Weights of a small mixture-of-experts language model, trained from scratch on English Wikipedia: 10 layers.
Below are experts of layer 7 (counted from 0) of a mixture-of-experts language model. Rows are named router (the router's row for the expert), gate (a neuron's input weights, with its number), up (a neuron's input weights, with its number), down (a neuron's output weights, with its number) and show model dimensions 0-255. Each number is 500 + 40 x the weight over its row's rms, rounded and kept within 0 to 999. Numbers have three digits each.
Before each expert's rows: "comes before" lists some tokens at least twice as common just after its tokens as in all text; "mostly gets" lists some tokens that are sent to it at least half of the time. This comes from a sample of Wikipedia text that the model never trained on. Tokens count by the router's weight.

# expert 1
comes before: " |", "0", "1", ".", "2", " |\n"
mostly gets: "′", " −", "°", " kg", " DF", " MF"
router:420519447447424487433557489556571464446488526453465533595526494437495534439561501542476522450506532474492508526508439536539531504458515445542534470470541472489528530467491520426509442506512483477495484511506513528418507468531504419485479483465456420476445516551518561556527467499520479508509409483512463515529512438461471501582450507532562494471476527496529542522453499512492500474442541535466490495448496480540523436551444486614397512516463484488483516566577523437365524452521524475516477431468446521484520472524522538534517454512479536546544448472476450516463488509510441496483563496486452550504471489436544496501508374468487505533521548519513486502569498502505486557415501468493538483523460454442527530526469527527525483511493461498461483494516401482596506442522491
gate0:543433445546517486462550502470567502442464451497428492543533529443463455482575599489520450496512513450525470541451490477509504461498486512558511527466553432482489514523459565493573455444403525471555536466485493477514504547532502485520454584430540584524414529516545559522484514498517493488556548426538517554491486447482561499646497533510574535565477507429544495507443494457519469529502541566476529491499504506530544474496563520588486453551466497494492476463510504546438438517498483474518508477435511468459486551494481544504510500479477546512490455479486547501452526406456505528446505563430430463447487485464515593506503502465547437467532480520499507488461483531543490486471531385521473490482497502469483552529518466464497462574580514496457539455458492514494479519547504
up0:396498496481494483520500533531519509471408560490471540497473531547522605489505433501510507519543466512497539479554471473509458461489556538507461451468462490508498563525550444555477515495540419593507442460466470468496532459534503510510414494486445428496495479489476503420453518522476571529464440533469449440513555519486446549435552499500482554460512498575449554518536458546512578515513427506491530433486454477459549491484528461480469525517469461432567519501483574480484522451514523491460548461564455487473500390532627454567530503488495497503524497425492466542556476470500473482533500491552563455510486459467504421481515466506532452547546473497554498477528523461497516512488495550521524461510471440525575468473411452577527469504457447560441516473480430486482483513538518
down0:397455498529513496484573501447464451508537533462500508543512498508549484468484472524476523479459491533492476499495517529533531486439619393463499530452517520500506505479428488418567432503521499528503477506458534494513528542494489588562530486510469551515573531440453523531522456512526492437521496484462495487434455431538490479462481468531520498504552572516537458482435480520501543484461525532429532500517470478571540468570443476544476500531502552544474520421434501509482542510524407519563440474509484527543509525541466504403489429546479470516588421424456455479438480555502482539501509559530486536512532531554497515542515498449540474558509481469558520512554465522454398543519435490552521503575513517607519587485513485529532467483454453538470550469504522518503492536466450

# expert 7
comes before: "19", " ", "20", "18", "17", "10"
mostly gets: " January", " June", "°N", " February", " July", "″N"
router:484530481549443482519471493521470431521549457455486473480514495463554508529530505503513463531484521512532465495529444489535507564453521435546430506505541462412551472438494515545445501545384483494588466521505508531465504542567533430451459482504490506512469524532523522533486464491483538448466459530529494522421523469518392538500439469491510469496482558540474465515514583504444471509452562493543478584506507506517498483513586493472453512579446539516552558507552440500486519474501501492569485436516425507421540491491503549518540459514528552534550485433474491463474491566532509458455511429584431507503417454486525546556464537486422569481467481526440482532558530501444456568472463489501515544500498444436491515510462441516548433497496450528624499509526477476503512434518530
gate0:494483576443544477553498493453425444506487527554443544476480519502482593499444481523470495435485471499484461512506500563492479577498434531544480467518496426417505456502477568501488452532567451508531517476513498580428505525511487527482528474487510521464495482547473510505491465518431528463461577490474518417550514507478497535582425422438526554487430507516520499531441541481455449522447598533535510520488529549489494524473579532431530490473474518534475443543542463453449442535425522517486559535457442500493579530481503487497552535536536559474508482508467467534503507524466467498458494462505466459510483529538528539514510498378454536487440525517507419579503490560490460540447521454431505488519554531485526484535490483413489496463498424447566489545541539475508523391493536
up0:446463520525472546433471556455504497509447451425478457580476547523499433452502470525462476498486547473578469483611516485512470535515520536507497471477580524571480576554490516548514522506557503593428479503457495524463497467479465536459509555527469496566491510450538500476532488527559481515504427494479457516451576498592528515536547553539470484528434469475527483519562456512532486536520512497421476451515522517475511436474464512536395484491486512474466505520446547481501622560492512489504456464543510483508487482520499508444495539508472521546472498542548565471462506547471538507520502490553528551455565505577503480504459462537485517563511543457505593528407387451449560430551461459503513514511508462479505506446507532516514535491490515495469538494477447449528420582525429
down0:446501522519480493506441502493495473458581532460538451599508550513450559477571492474439520457500472500416469516481495537594405455509491637495485511525498524530489487500513508480503460515536462507550496510514530456495466451516515437544527435569474547542488492458433513537582480474423497510478492596477443488482520492485502466500455486485501513510559522457528500411466460495497495472475493507499501516520499529459454523494469487485490433526553495471599531504483580504459561495487505395545492512522424579504529521539527462564482556568517450559516525454595457469516439533477510503476545507491557466462546529515482503526465522468501435481429514535538476515518468464474479570510479450484568460557461455570497494548489518566476514406488503529525499430494438504589543449489463

# expert 10
comes before: "20", "19", "|", "-", " |\n", "18"
mostly gets: "He", " Nominated", " graduated", " appointed", " |\n", " He"
router:483458491504537492527514547479495445496494477421519485523535476437524464477530613467469534479497572534487442474564464496522480519496514509529452573468496453497561455484498547520477449505478470555527468542571436530499529528556514474500465524460474479550464566539515506512548438517524521506513430565541466517425527417513469518523506450503561469469475524534557447518472496500431488505482514415503441559570476491503498490532475454579446472521493526528509531553550514458483529497591472535565461473535445520439540542487469539484518408471501507515519431417477495430472435546516555443477532489589440525424553472483407572568537471484483481538482529515467552538512561543458449545500493478543547523463489413495526563536434518500532450451519501515541503472549445543479474452535494
gate0:483508457509494466537482417496481590467487531434573514470467481488484512465503483525473462512564549504483515546461547460462446509475475565514437495533475504566518561504525502484456440476499478482555486413517430470418525524514516475534582553489470452534494504504582494516482565453416494434495505535515516531429557481471535493522504524453461573442467526489491471454559470416511518508507449516515531558522434495459481473465540566629507501498502525541508542506501403502487565519481401472569494504539474567502492526538504454500443503492490485451521447470550477472490457492512442515542422453520529479475446477562440558453538485533498459566490544466492473501475477533510492554479544523566562437510577427465570493508505496521478445517543507511542395454489501511497530440558496
up0:462501514478457544544467491493476515542511463585465597509473583505426484481504469490470470522480474494450485451545456581463434505478491476528486496549501492566486563538545501530534552517460611432506541506485534499481485504488524494419421434440468528551464542483459570467462439398504520489485444533467508580502527510487504473448514468571512508479539457457520556493536524527445533511572476504448495485479499510521521459533554517500556535500414521456505481512460472493552417503446519511526509480524541458503460490491427463534540493532497496490506473530533552522482526497531491543509459430473553527573552537442600421502484495482451527529488539546417487490439484541493511426447472527487558535548516574532484499496497412480621496550463508558528495577502521453492510444534502
down0:575503523517527482538550434584455550523480491472488466535506512469472468545580515495460480473490547472496518471397501503480539475500506549547590507486596503558524500457505541542493562472535445488533485437535479542518564465474537501465457517481469573488512524531529547479486557466442512522480530484519536457517509522427491481533518514510505557497496553517509471414588577451411513520477511483586499514472491501446526434496515450494465525480532572407445455459542535496472561518524522453495511508536505536447521490421399501534447512485475551495446534576589462512487429463508551503520431450452482553469469536487508537482503503491510527497478473476417464446504455550496489517524435485502475483517561481501553500454429552509498512531527533384499443449525571468495482589486532